Weights of a small mixture-of-experts language model, trained from scratch on English Wikipedia: 160 experts in each of 8 layers, 96 GELU neurons an expert.
Below are experts of layer 6 (counted from 0) of a mixture-of-experts language model. Rows are named router (the router's row for the expert), up (a neuron's input weights, with its number) and show model dimensions 0-191. Each number is 128 + 24 x the weight over its row's rms, rounded and kept within 0 to 255. Numbers have three digits each.
After each expert's rows: "mostly gets" lists some tokens that are sent to it at least half of the time. This comes from a sample of Wikipedia text that the model never trained on.

# expert 25
router:089181139123147082134144152112150120030128121153151116151142089074130119127140132139117140140089108119117140146139158127166135103140161142120114113106129147134114114133165129135128099088139121133121085080110094139144162132114129122127127098140160169127143179112164108128137109096085162124139117154139116155174086107104139131090080147094150121119130120155123096141115149177132122121192170121122111116118117115128168156118135149125117134106136123149101136163121158119103149147163166123100100124142176165106156133136109132155109120180142100115146132113136121104102118097119112125
up0:112127100090128127128115152175159123136120129158145105160143094120154144110165118123130118135120110129141164129133112087102141117098128111127161111106153119112122139149134139117135136085109169118112123137137077137105068139120133124154120158185101161143099106104126115102191155128108123141111165163137160079124135149101113144143136126079110129132118145148078144149102140161117126101195141105163149105146139087142093129153130128105107146114146113106159085145144128137166113159130124121108157093093141125125115112116113156126128052148162109158146073140147126154180125125109121157
up1:099123103124137090140123129137148136097124138120151149112171131154101103113150132139131148134134126074149122155134112161128125113163131110116150117071149151113122188093146125126153136118078131120098143129127108135108112091136172137135185124084164132124139187114143168150173084117168121144114165137094165086138129109166110157116162149102118106149146100093113102091142171125122096152116118149116119101116155127128083161145113108111122128107111124131150124142120101104122178143109197132115142103120118127154178126129147123098122125100109134152085145110121160159118134078116119156
up2:132154077119114142128120119139147117130139104082136122113120073106144151145169124062122128100128125122126132146109149126149155078103124110187122110151145119171116115122142111093172158126119099119132147155110138141100143143109099121110108112208162115140170132115140141163108173102108131136105123102109116107129100137137137135125114128107119084153141077130154130122133119152086142097120155110113125142142181172127147146125159132124128112145146074154120116182111130103124095117132142168081114125099103097131126154152189129136131145110119143151154148172134189149134134110139123102
up3:111072156134137140143104125125130152113104121132146137143145152110155164122135111158149132127121105122162099122125154165132144118080113121132126127103148121130149093123143137142157145094145124089130142104107088129141101121144156093154147104102091109141158123129107169158175109095144158188111110125119122168139116142132158116108153140119162125114182086165121091085097104145132136114089148131081079135103154135135116088114159092122100135133169118124096167122146117095144161103109108147171141092108147152096104143183158129157154082155092124123131163121132147126142113161143130096
mostly gets: "hi", "с", "в", "ō", "time", "р"

# expert 91
router:100127167135136126096117135137145079115130102194147127185154105080134144107138153151084136153160119122163118134089138131138141068122107153137120141144150150105109061132113162123157134095156116156107144113111141145161115120091135134142070091168151156163137130141135104126116100154141114135157102106119125169120155141141102160149099134139099120124107098146161137170149125107057157108120138097101145127140156120134174160100131111134115104114132102152147109123147129123116127105085124171108116112131157112134118150164129127183084149121118157141134122136154123127125088116133141097
up0:096172151099131146133129147130146118152113118154136082142102141145120113100125131116119125126162193088138097132081139175117127143118109104138153104121093125207121124136110143180102100139096145097094108160165174127138093110139137149114122122150194137157130131138136132111127100120151110104123164126155153122116132118095154124126091125140101149111119123135112108104110118142118098071150108128091121125159127115164112125168118146145124104096132100168125149080133138138147133136099094140102169124107145134139159087137151168166142144087167134126120133126154100117113139129138115056
up1:095109122125092135140110128130111119149155069131125114131130153099137134106141148077129159140144112105114106138086141092117125104112154140137130118135134085122117098123141145147164108100106116157181156120092144122163139090089163101175154141104121150158113121110143089046146102141139134119140148114183136099133119134191129121116118080126120140090109171081123143115112146158132107137153125145101144135120150181086142107120127073121115147094153146119151088138119137127145131132104152138129126155150147151147063149155123129154146160112129113158142136154134123101162118153115119094
up2:117153138159123146128148123159119150066110126119127116149158108149142102111118198194133091115144110128111119126124124073120064138113142147105165136116119120113143085120096146103151119138153128125091163162137111144162120106108128100132110110117132136108159121140121125111097144125209123084096100129084117129119137161122120092133147126118138163089110134169147102149114127146140123105090176135130161109129119111135121142123147122136098098054147163152156137157097149110105141122144144102132085120154116134131155153175125124136139121163108151123125086162160119131133168138154121126
up3:131149142116129109086114137123132102145110112093108084106116169108130134107140137148104131133123090138144177125095140137157117125077144112150074148083136109132142111108067102111124145115144123133098163129115167131140141093144096109108100099125125119140126159122171146122154150115104135131163125110117104121137105153159146145098200144150086123109095098114142109131130118104139102133124150129168116111159157161104156165127118157151094142108117157074139145102072139113155122120158128190132156140106164145129140143089145112134124156147122202134167129147148130113125131143086116148
mostly gets: "p", "pp", "app", "ap", "tt", "tro"

# expert 68
router:126147150146112089130150138159114103152101122111168134132151124087126100095145133139144134140086123105129145099087120131116161100090137143087132075112160136127092128129142172157138085100115110145140131119142090107138114125094121138126142112157146093157133157136128141123160101123124137108162123086156152122144088149115117149108129128117166126177087136161096099135155151115085166187126135104130122117151198106112162119170140103116169165140136164116106126111122117155121118088147126135092118100143112144088176134131092167165149129143128168115122137085136145162109092124147106121
up0:117157121107093140139137137144124085119122094140153115102108141109167147109141113089158088098120132133092134146153126112093140118099092171142121178126141135096177120169106138105139121109149115135073098099141141134148132105137133065134083131102119125153101103122056171126150092129137149111148111103149121125091160115129112147122105107092165138119099131137135123155123124115125155144138137103129151159149100118111147126111157132178165111106144123145131123147124105159158135107133125125133100182142142153121117136175157120163137145152082141144153119154151162154164120047137121151
up1:085115143153137111136134161109093149144157126147133088101151137120133137151180167095140141150146098133132128107116142108146152136142146125145149123160074124141107119109134127142133153077134156092139053182148108111127117147121124117134120127137101147112134141107128093117084113151130197115153111097139123145151071139155163157154107110117155121139103116145128144122133125132066155146150140062145115107134159144118140136120146099137152089142097130127111136168139145102124120113106128156109103166121130123118159116053130108142130121125119169092150078105145117110154107120140103178
up2:125085141124127102147114108138145132156173148115154098107111178085162164132103142108170114117149130145131176123106142070110153123139129152095156101161143118154099116158132109133104110096113124123124130140097132110111160133087117139131177118146081093122117161081173127099127140127125193123161101099134180124167106165125114136135136139062115116134142104150092113115135105140137121147092127136146160139101128100117155117143166165117128109113162158100173127156144163130107144138119103103121109097107134111122101123133141147116132103136138148172105133105132078165136117179113133134
up3:127138109133114150111128142118103126094131141128096127150114155157114119117141180115106166131127088157151144169138117161117152138160130150132124140138080096161162142100107137111143155133135099134121129115181143117095184122095128128132172076123115135113062107154152140104160074138113129108131115148092125132092135113101080111162095129081141108136128134146094124074133122152105121147155093125109117100133088142127200111121127125114156155083145149118176136169110124141161138110158116134131120166101161083151114136117130133120129085120145158129116137149125142100119089160156143119
mostly gets: " Le", "e", "cast", "Release", " Born", "lect"

# expert 5
router:090160143140090135116169131129117123071151130125147139145127144141111107121129174151146136106103170111156122107100157119105153098111131174146085113125144152130123122105155122137137117106140095157119165129126097136187099068102181123109131114121167134181179167083122106109132108112144144128137125133190101144140130119117144137148122139138155155147110082156120087146135130136131177140109166144127159123158115117134174115146148115086101123139134115106119107129094119117152124160089161171091111114119092142118151132094124119147119146155148145105140121137101093140112075141088114131
up0:155110128099114156103104104165105070154114150092158131125144133145126141141120106144131167159150117117120123141100109137150126110151119103096091096122153113151100143095173085147135099117137133117141121130113127158114112130116119115122125116156129174116127105141105111180128105150102127124129072120095161108127124119161121156142143138134135108146132131112184149147132158083120136088182124106140107103181109130128151105120147092048130166167102188156167147122133105107128154115122133125097087148138158103159142116116115134109143119122118150115154144169146133178131101143080144092
up1:112097107120096117080109170141092071111135120128155157138113157093117166115108141131085166143102169087105150128133142151119122120126095156119112163134109128106119166117132131164118111069111092102102146141124163136123076148132116111126146124122123087137155131122151127127090093082117106142142136103129090105109191109130123149184136104126158120108116116114177146146112162116141127163121143109127150104098135149123152138122150207138128149161145111144134142143135104147101120142159133106161106176110102117112152173130102148144119130118149119129130110141167094168136139133166098129
up2:152108122162145070143102099136103150134134134165105106119173144113097110144180137153117113159127087131105093106138141133146091143160169173140119107135103121128138107086140125163118100123108103122089157142121101116110121142114119149110153108135132124122062172154154096110169133141097142100110115136110076117158153124133139107159112108142136160148099119127142118119115118193081153148095138133142144128169148129146170199135130117106098156139124148136114119106157107145142119126125157119132127123142134096143106130168163121174138109123154113125078148070158116091146118120105132129
up3:131155122089094120134118114169108139149158135141115072101085145149104150093137179145081156148106187123147176092113133177108118158120157167143127163166151137125155125114113121152124125113124116102148133093104140134139128085131101118108091126092134132127132142116195111080130164140122150121126104132093097118124118119087125141122130122125159130119122140123123135150117113097133135096108105174121150144138119132152144095093172119157112128145087116124137107124133104101137123135080157092114098114137084150179130097118110183115120138123120159168111150190118145150161143124123107120
mostly gets: "cy", " States", "z", "ce", "ga", "ster"

# expert 104
router:117159146094162080085094113150098100142099095161179105161127143114121118153100124163137158148130148088158146123091101125106134103144153153112166136136108132150152084153175121109151121141138114117124130069126122123165109104116130150142096098165177099152124149115129130105134099135106122129151114138143128118145120127110124133126152127102113154133102106088102110163105118122140084157098139113135155130176153166108140132153176141069138143163133114159139131111135108134090158116118157128127127113153101161125165135096084146108141158154150176119151093129137160122115107108114073135
up0:146122120097154123111111129157146129129091114121096087145125105155084127129142139099156139156144100146130100095132151127173109110105079126109130125165150090123110128133121108148143111150149155097141113074136112120143166108149145129186099103154113145172138172104150140102125199119110135140122176142108127120139174149110140147161122174094182114080071099138118144135133130158117129133123130159161101108153137094096127136122137114119127146112145129126093099145136145105111161123158146084163146124144130093099159126121159117091115116085125185146100153138126107107123126143093111125
up1:157095123086157143152109122128154112112085121086143151098166116150117114106119111077197138138117148158095099130116142117145136077111150179146120116164115108116127127119160138174149115104145154091134125166096126124078161077104116136139108124127169118114167078142157135135141094103140133145145106112110132122132136159133149179103142114137139155110114110111123167101131114121162129139129136140160131138086109155115086137168156095122140130152107132117098125145120093132123106145161092117157144117132098139132164166152116146147145121073106193164118129101134106131123117136091132106
up2:114128137153097141165105117107165138129106081128124136149150131128148086137122172122113111117101135144153118140083161118158098151105143147094126131110138129116210111121153157149141108141136094136103132136093129113113145140121118113116112107106102131140175177084103142176134148142169112127128133123132177146125141143156142155096122118150099099124137127094127169148158089120101151131121124136094128122086154162118111073142131143103127152155139074097088178131104148080138141108124127129153132088127141123114121112164130147077138128154105101107152094117095128168151165169118117101
up3:133152142136099155120169155168117151143190173122111110082126088138101125122096156127098111148136149149119080119150152145129144127143147130149099137106134159102124143145107083131158159147154136123131137147090146089105117095169080143141085101106126143153123149126156101136120157155140121137127106089141130147134090114132111125122148158117152139158082126164096155114099147164147118141070081111132152154159156124168127111158135122144152095143132142157133131126093141148145132107128139112102100121111122120101141074104147124121125075107122151066103164112157166135112107152157104143
mostly gets: "na", "ina", "a", "ana", "ia", "io"

# expert 67
router:097171139114149073113140109148122112111137157153133116161120158101131127127126145128118155129112130108125109102107114129140175145084137170097136104143179132103152109117094138151171099148127097132134101125128111106163130116094138129102092098173101114153142145123148106121131123159143084152160139124089141115158159091090151141092175137158155124157105137102120098135150091105099133138139110120107162145090137082152145139147132122137112088085158136168144140123129095129093140136154166117087103105118118156077140106154136144126134154165127120142160099168117146162115100072108109145
up0:089141116121089154140120150154128157126125121150122129131123135150111190138162149127154140109158144118156139114088139163091157140127094146137149114117132102122156144140173153142117137114169136123108151118137146087117176098136139124118137133080127133156106160115155176103139137143125118136143137103156091135127133088129098128155109150134129133100096181162104132129094127149107073162107067106129113150142141106113152090135125119115176118149126148107076133138151102093142144118085109150118113082113093117134123099133155154086107133079087146186125126164106127116106150122095169142
up1:142119092129115124117116109087143101111086137140084139051109137111103183146137164118107125162129114131121151111063150136105134128126132156102107117112190137090148167135088132137160118107142109154130123115137143093128130147137092134113118100129122108130141155119154071149156197122162132161154105099128134082124111112173066148164127141095117084091141126146116141151118104116113105116131149142129144137135106161140129131139125136150141108131140157145151110150117074100110127166152113157113081106125125127136155145133127150142177154156141115129113152169137126136145150110118107166
up2:127140132143147133190140129145118143150124116165093098143102109139167126107143141109163155110094094113138146150120128137046110086158147136117126100119125141134111116127146121133148138112151150121094099127149121127116100102093188149158140103154130127102076125149158120143165102121141122177134095107127113120172148111133093100125078137119131132158126173132110128101097165118122117128170127153094139142148143088146170111168139113102089102118126162106126125106121147155168135134141137110081099129133146135136111205173079109136126118095138130125143132128116086143167131127116141159
up3:142167116090145143101113101140145119141196123180115092131146121146120128151099143156109150135134204174124142127109109128130153101139093133126153155144130112086100124148135131154102168140128116132106141146128116111100101151130121121090136117119129145109138181128098081115155109132120094123142133107116114099091109125157162131114141140102144118135099107158126120198151146138173058134116106159135161104127137152141123139108126129128130120138107145133137112153120109134135135154125127111115147122121162128120142122145112134176090079124122099093088107128126138136194085115099064178
mostly gets: "th", "gen", " Th", " second", "ir", "rop"

# expert 133
router:116114133184096112122131141150092138111135158178178100129155098106113130165129121136129154146085163128114131079120138120113121113156160180126156114124163146121098104174103136112151092083139118120123130087158124137153115156103164115158125119130134120204151141126135140124137126074099127138165101175132116114157120120108127130112105158130109085129112132108122109125134101147126109099126135132133130119136140107088173140129138112117101184136087133187137146112117107151098171152118161121093117132124137154108164147115106136151130140197117101103149111140144147118121097134098085102
up0:147110183127124163124093149060154102130156093139084118151155148168073113115156114114088183140114117116153162102104122131129161073177104129107160155125106119137129067152114130134109140126107087154120139129134109137109139123145111108154112133120103159135134144108106126108164132133107118157127174128126151127100108129181137143155139117103150111085106149152085113163117121116143124154143126132146176107112113123097133166148125093120135129133095159151128165133134150116098120147153138113099183157146129136131150166143140156115132086152119107114109147164144118109115097112085093134
up1:103130136117119111108113119130138093154124147154127136122133140106078157113143105108126134129112082121141150139118129129112143119139111140124150107100077154111129140138156118144118125154155103189108097112104084118149145120124142126116127163103123128157134081100121119166099116129131169106151155119090111152149135156109114117124105166167105118121148134110141130136138176144133141134112127139161096087122157094164111145138162148197112167183108135159123122136095182111109129138111159110110138145136136151113122172127113125163112115106155171129035181149113144099079169131108118122
up2:142139130145115144109117149123102124171150108134097144114115149126118143156087178140175150160094138124127107149106121129138126135159175156160170099176122110117137139112093160081137125112123112150114157180105130106137108128107158106113128137137150137107094105098104109112117107113123168155105131102104141139137115098173168144086125107079147130124092119080149147143087086159121166135132148133101156118145152141129131139154129128154126072125143143132111110151112112081118111110058130098126144122162083109153136157109160131097107097110097107139110170140150151137149122144136115178
up3:149134097132122135098110174123105070133116132161115095157076127141154072133157163110134160067109133157159082153085155130154128164144090083125141142124141084139139142110133154119138147119130147054127101078120119096114113109132138117107115098144125134149116086137125113131126154089138150139105149156118137123115091133132120105137146164097113121129138085151148118095138127164106145153154140158140121138127145169118145091105121100089160101112114149159154137114132136155155153134124091139155135175120164128145120119165135132135160089153122115110147165093138160131167149134103112108
mostly gets: " British", "Japanese", "ć", "г", "ian", "м"

# expert 38
router:131138170162144077131148133122118127076130114146131147155156127118109131154130138124129152144110170128172154106130138119103165115134144170115159135160108130118150103181126157146134071131138101128109137077074097140145132146142154151147097088149161153188121161117129113095140139069098162142145083147150113149098142129121157118117126084105130120117102130133112107112128120144132112100138122126148162086177138137124146114141108162111121126072092135124119104137098126152139165135102158123119102131164109152108122136109099122159142132189146098104170118119117154077113119152116099116
up0:136144147156138107113136121086158101095097130111115132119094128128111150136147054148129121159121132165129088126125122121115120142143154146103140135121139127092092113089107174156120123161107096133161133104158108163125145118114141103134104126075136147156102144108157119119161092122078135134149151163153131159113158149103152171149116133116151130111097139159115096124091104181128152158153144113164108111122152110111120083130142108141150180131137095171125115064133151126154125146126160096153143126170130137147158144113156141107087124142130112098159108096130114063091142159118132138
up1:100146121176168112126090129164128096134114131116132085128123121122103159086117120098189199164171123135155151150155137123135115154117152142121119152132138139109054168110137106128117134152129089094155116139099094118171138135152156113144089107174116125124165123089144090119107121122098178153163109105114130136138118113116127144089160133086100129111079115128142148096126122128090151131130091137189110090158129122124146130123152119135131104121123168122152127099094145123124162140131126083146125097141128113119141095111138149149144121115099130111124152171120166140110136111136138082
up2:107086067116129114106116104122126145131169103176102145108166154108125101131119097102152171177112145088133145125136092099128125130129135150138194147091095154085158086151149112131115155110134123125097138130088136143121175134105154144079112111098141134131148102119110157148153166106138151084112115101123114104151104118098144124143146093109117123122117127206113135100145151125112125109120119128158146133142134126132108100142104105166180108109158156135126131112163152094156133106142147127106154165128175146122129141140093129084071115147145126109152128117132126136154125154086120131
up3:133163096137165156166079152150064118132134134161158155119111132131154143142118134101131115173119125132126096105121108153096181120119120106092149151090077105134144144121126131142138118105177108087148081142118133137087128123115143116168155110132107133132102089122111108167103139139144143126133104161155111110127119137093202138108110130094113120119125103123176147124142102145120132096168155144135124157092112149129169122137135106128118177129089140085125160133114084184128135122109129136135091112148115109129181155128095124165100156106099118123143121151149178108129122114121101127
mostly gets: " ==", " American", " States", " German", " Australia", " British"

# expert 99
router:103165145155136101083166132143125119118129149155154106123119092153111106119160144151128186146120158150120126137090148139105155126124146117145129126132113112098140121117122166099138086153121072158142127084122120099140106142125086151089109101114161093161112124131179102128125119098166108127171152124128161114113093124129121122123103146150131166080114135178119097152123125115116113088152183129143186153136125160152143175158125133118117098081147141121104145115160128143099137181138141155103120107114089160127140130100122153077155090168120114150121100145121124124100091114137115118
up0:138127132124152109086097134131153160117119175122094118125137149168149131075143129080128139120148147133116114117128133086112088123130096142128118124092187160111139140138079153131168103137125137133119131082171159124094136110122146119112136134143114126129086172104147089116130137064173143113102168114171107120138115150121156141150102126153129140093118120118200107134097112099168096153133099119115136135134138150148105073070137120108127125146119112111112178172104124157144098115103128137082118119111136158161141123139136144105143103108129173155129129132121120135153127141180091135
up1:094120157109122130136104140124118130148129153121159127189150147109067107110131175145084125161126141120112147122076158154105131105122107134127152128071161135149157127123155102099154100142156071186144126089108137119108138137121090134111150100135143128143130108087142125139128142071135127116132113096100149133113113107158059105110114192116140120126151137119127119112163112113123164099145128144139152157112119155129149152141134142144131128118149125089158105135106185098122107104108136137104137161160083130160126112105115092133139161104130116108152129166146081110171126161126123099
up2:121103116172147140137136148137144156135136118089141094121152135094100106094138097113139153122151115129125184168146137086124109122100140113112122093087093120105119104132101114090102153115146103110140104132148134170086137146130131121147098146156113086108138113125157172113164143113126154168122120182116129067155163154120122059118151096116141128160090142116124104125126165134101124111157149123169168118103087129155166135117127128119146145144086137153128130125122118133112143140167135172148175144150138123071120141131123139116143110100139148189145107087160137096119113118152164138
up3:135104129119189170118167142099121127114109119133139151150133124155171161104139117154128156171134099114136091126077092124040164112124149128164156127148097137105145110106071100148115117089131129124072105156142099180132103106123128135105128128125161117104112137124093142098123112138141125144102130140118164111120132101118144162141116105114124165148119103093143141160115175137133116149153131120132114145138151139143107116115108105132168069116109128176128099156091158113101150092138096116106105146186137116148121135159111142140154147145080139098090140110147135106123127121150139153
mostly gets: " inter", "ig", "st", "int", "ter", "in"

# expert 16
router:115176163137139090080140138197096116096080134124118116164158097122108100164147132153139153119097102084130152122110151122141146045137113146112106153133153175118164138130126119142131108121156083126121115092107108115147159105134140168166091081128162119139124180157133134111118119090149149113151130162127098142152140161126131126083119120131154166129093101101126099109096118123121131089169098118120173105122143148135135089139118124125128133116152154107161130170125121133113132116129126186126127115147167164116133112155138142129123143156124138119122098130117181111121111141120107097
up0:114125158123100097117140116130165157124132109100147156191096161128165134144136115118185154099092120127133146137112131147150184092147122115084138102129159146131115133103122108145126112105172089130100099113150113130158112093082154134113106108120157115117151183093133126124112108088106095162179138101153050170167135133133135132127106119173136146123116174103132127143130081112139103155104132129125150120124146098155127139146147149134133084108146102137130153105146112117106086149139105158155160149112174163117157124130109143122106132103116099135099148135152117176107110129133126142
up1:119156132151111127097147111145168136129121108172099093184144146085114158135115109132172134131118150095102128135132154137153193084178123103093133107140095114116154141123164109102111157097161125092140087114137146106138146090122152145109094153167180090110113133069130111135110129109146150126142141094132123157138165133139111133131124092123145171124128130136124148144148158116125108156108103153148120134153126155091138175088105110157105091150103105101119139109135104140108161124169090118159128129168142134171091132093145123099126134131120132122122110145134132157077094129153104092
up2:126073108137148103115123149130155081105155125169117106135141120147138133133086126112112117148127116168136110136123092160143140138078143119098136126108127130122086161124101165150112110127148119133159083142165064089090194146200125119137064142100137136132126120132110153128101153129130136152180130111111139109160101121126143116132131119112137164114109076065125177147106087113143145143164176151130121141157148172083159132110156098140127102143136111108138137102100118117126091128142130138132133136112107110136127121102148142124151137097125166120128130138150128133119151163148083150
up3:142133126086143157144146108101120118112100088130129130153133105114105135146124120138126138150137149121160167116132112172143159144156122077107121119107092138104172142141121166128117122150156117116142135111126098180112124094146092104132136155152152158151105101089116120103138049109138097148139179126180170153109125164126132104166133138133096131148091112079129122086097105124167081083125158092165137121129135151171143144128125155121101131120133170101118149110125142081106171147119124099109128146148162126141127122142130131113141151112170128107136106131142101121081118074149146103
mostly gets: " 2019", " 2002", " 2020", " 2011", " 2014", " 2015"

# expert 79
router:087126145168147117077129148160148161109109102147158096133149141121118123115127115153144161161090130110121092135062139121124133098115198144076153122151156141139123106172123101136143073094124137187174168083134144111159110130117144126146137107115103135176138148102171103108154121116114154117166108149127125123154145102120155134122095135127140092086128121102114102136108113111112142136106170154118156097155154138115154133116129148144131168134125118170097106132148120104142138146091127174104136103135137137162151131108131117152122135131111136115174098095131153106110112111140089083
up0:132141100156124119123144130125110122135102166125089105113115162132110153101096156135110122117107072105138148153117123129084109125126150100133122135088173165105135153143126146117172119112116129139099128175149135165115098151123162098152107099132129138172156145096111088193152141138120106130096113156140127126105114139111131123132137108158119115114148130107168078140145114143122102124124142131109158114177159115103085149122150140129072144133090121192119106143145127149102133135080136111090112161090118156107094139106151145121089161074179151191157122133143153145143112127141126134
up1:129140152155105140063144144155146141139137117104155136113128123159142125091126104162116130137106138120138126126155122114156205131116121133161145139179138128120094061090106132103126082120155134121142151119099146108121131135101129116101147133129139113127123172095142107096100085085141117118089112100110091139096136114136150142115149102189120175089115163118143102168139153148143186118139104109150092110143128156156153115097123131121102134103131093123136152121151130151111148119094101095140109133187107165135122134138179115122106129147126145109130159148116128124194089134121103119
up2:069119104157076118138118139130088162136069163142169108086121131104152140143120134119136152136098114143113147114154099131118139135121125145121177118111152137139131089165117153132153085125170113116140115145088069137111160125137128150109160148130128134116113148136138112110070152168103119140132092112127113151144139166083138123164102096166122116147135148120129113159127097087139154184113146065089105158134095139116136146147151161161107157163112113128097146160144147130136123142104139130132111124145116167102129115103150135123147109174139069154125148122129126082098149137152129122
up3:122124085131133108109139163146189117136144115103115088117085129127144143121136166130138157138164135123140115107107135173105151115095186138104160110130106143117117123159101105121136122155106124118092124133148139095121085121130086125123089104146153156099110194157124119149132162139113155121146130130092143122121104119117091161157109170166125130115125133107167085121136146152139068111109170148102103099082142110136161098136129125122155144143109135134111119154133165137158141137100059135100166141108150057126161120146154111107127115095108161133140157134084119122143154130143130154
mostly gets: "tra", "be", "ie", "se", "м"

# expert 20
router:133173127111138057090121134144132110097142150133127123173157103078107092109116132142156124169141119138129126092090116120144143115123127158093086141153142133144158102141124140138193121129124126139105111088102101056152106129131129134117124093149148109135152147098186116156084142126138109121158120114160144137119167137118131121158154134149128128159098124136095082161098109119078158156145093120109143146140125103145149128115122118140141114084148136126170139141163110157116158140125151125113137098130133203119154141141136146120113124145163160097131101110135160150130098076120096105
up0:141136083080161126126126126112088119118123118093106093130141124184130128101122163153127135148148121120162137113085108154116106131076150147058156113116157131148102134141074104119158104148131126086106111134162156126137157121097145135120122092108147125143113141128141135161154117134138090133085084147126122123136118149084088100128111119152104117117139137161102121132134111152109106113147151168108121122106101120182141164141139125149143112150114099162168124140099120135112163132098176115156157121175151162143146153147179128136121108095111130158052126125146105109096122111150124158
up1:123138128113143123147137122134143146144107162188111187175088114112126123163113117135097156127123159127160140147128094107177136100103136141124094169149114162135154123094157125181146094096152151106096112140158134096149091131131145153101115140147142138128117179125169064157125144124089082134110131132136153084121102139120105148158140159144139126120123120099082101123117129127145112109089116180120107141157136146148158143189153128124100156151156098129106128113128133116106123089132113112092125113119128103108132094160153105118110089137147113090153119132077125139158127111111168102
up2:137122135107107112116187152071118127074151164109127120140136187140132121124120147120180115097128091108083144116126106126149128136120105188107118112127152119151116071127116156111137123129169123119102137130132119123123138117158143118157121126183067179097146130148175109094116125111116130097166156139090117124113112123124109130111129139160120142133127130131129185126118180150107134109157157079135104139149111147147172142135103143147146126124101126094136084103133126117118142118107114120151164102112156145125068141132130121128155121119155113151149090086107139146174099091142084130
up3:122121100123165167133131139205124154117105151178144117104145138151132087127106178117140132131101145119118169131123165121138121153105159138090168161150118106086121130175110098103165107141084152125133104140121129082147096157153131122111147133109106109096094127103137101142140132119117166112106103166168116131127181136099114130129096133134141152107163124127103089144136125122084121153132160120159113099115113097156112104134158109134132135106097125135138152084126168136084169144148106140133127175132103110133137111141144129137081106128075159124093138106173129100101090134110101126
mostly gets: "it", "th", " It", " 2010", " 2007", "act"

# expert 113
router:139129156154146138075134125157174117109104103127118114134145103133114087114149178171115155134123182129142133109140117121172159092100098150145137083139140167086109123127089168155144128094184100109162115098151138124131150145111109097150092089158178141140103112131155128116119141134106148077111077173140139105128159123097159133114109108090137154110133132138143132143109138069108112135145104112115141122112128130117131127130152149111131126101134110135137161112157165131151175132163140131098093079096177132118116109154161142122153124166152082138149136136115152132116116148105103124
up0:106101128127159145111142176140090108136109097135142092142133151115103139110161141157147143127100153132136172170158117135100154161122120144160140121117117121138104141185108108104077110143122130156125119147128127149096129135103126085125108133112107087107101128152109116151078144073098119127179130129148079137131120103123167126204147133154161138159099127120098142147124119135107122142145147082074101116123142091157135132106185144134155112136128112089128113104151098068172088154117125119136108115162140124135142131163152146139117144137167092114140131161146114114142154155102107134
up1:153092131141145117099088145101169112142165119124158138117108120137128131142113126173158166109145116150154175126093100132137191113117156123114150103108121148138109096157113093108110145147189101137136139133132099124134145114127079114109135089110127142124139162093107127103151100136129101120106100158142149111129128165225138126141139098076086170131110121109124148163111112096119145113112115098105119128135142129145116144142127119140099138159190142131133110077129096125102155154098099120124162115136096105071092146146141140169110117112157158106109144124145161128112144118138136133
up2:156097130081130105133119111164146113138148125129103151120133106102114124129132115104145131133125101104135121162141111140124166189141063109159129136105129125093137109164108107047120126116144101152153138129148141126110124127162146123126105152105125122192112145173136091128117069125135133158148116150106151136145130152110129122077137126119089138121162153161134141192147127132129125165123073185125162110146188136129138103172114152169131141162127093118133109082127105147094154155124152126129105124082097151094155144144129141117117097125117127129119123108112140116088093106135127114
up3:090114146148094152156139102118122112156134074137127153130113140114095112129086109139132101131122129146147143135103102135140114159155144136149073118167120134144143184114193117108123112125109166152161115130148148117094128141116113156129099152166121108099169129126130178108117157145153114134123145098179134155101177133128108113107107104085136124150134110124132110145167103117113133084157111101121094099142129088112133171114137089130141119130119108116068105141100089129129109161126127142131156128127105172177113141140151144158109175105124127111126105136184153109073157140090146110
mostly gets: " work", " Award", " include", "form", " play", "present"

# expert 135
router:121122157146128109116178136159123098097081111111118097190127153115128112111156132146139147136065111071173121158143142144156123109118111130142095120139134179126106151129121160135147092114095132102161110095125136070142147126106159106155089096146140145163161164129108135125125150112138154120134108128154147137126137115084153153093159112138125143101110133139147123129142140148098088116137116123146163127139134099124145148182131127091142112132149150133106167126163129133127141126092108119111077114121136147093158141174092157114119116144185080125147106117133126183101104138089089128
up0:130128127070170123142116168119140111190074130161105118161124153097113116114149077117117170144135148137116135168120116147118119104159123137167153116127133102131123131120160105166113110129122107108149143086122104107131068145136100122075136119081110142125121162091080128128157145114135157142135118126158162151130142149121140132128123155106150106149105159116082123102144153129118108141132110131141118132112153195144137175134123113121121100111144159125139104136176127099139129132103125089105153138154118067147139119110119141138147151167129069159084163167146098118116137098139130087
up1:117180117097154125128155129121123137120160155115136096137126202126166112113096177134135121116142131114088125187114126178110112104106115122098130101122125134162143127154126105148100112159123136115129129138101169103140104109089087195101110099101139140117117167130137106111095146120118131081128108090128152115133077147155130148123136071156136129118137110146148150116119133120138100137169102137138141124101141122163125112113135129104127102123128142132106120094128072151117132137125120121185157118101140122136166181129165132155203145116113122153170114135120105102089172141158116127
up2:125165144148140125131098156144106095158119106143161133104115152103106104131058127150115142090108122096133132162153145123128071134120110128120134089117112110154142099116136148114096100098140120137127136077126165123116138155113107141179140105163129109139122150127128142135181104119148101131149104098129126157128124118153122077097132103126118107092132134163125109095109209092131138176146042109166139128138185115136115125163114114126133105101162188126111136113116104181090147133141150158129113135110113178132139159145122136150140148133124103161143127123138137137151126138121121124
up3:126145143094177179107127116154147076155128147107143121158150129131099140138170119113130132168140189076139110157134136121106160148128121136138112178116135092099165135076144121149151121134117104153135123126128112125128120104122135097135118117111126100085087126100125156135134122162152149120101153105177098121082152136091110140150118120144111104112123155122103093125084147119123093096158083143145134080149142153119140117165113167098090139111113105092146142114180098114118149161158120124149125115125161100107137134109112120113159092124135097131106164144140144173143139122196114153
mostly gets: "ight", " would", "vent", " have", " event", " had"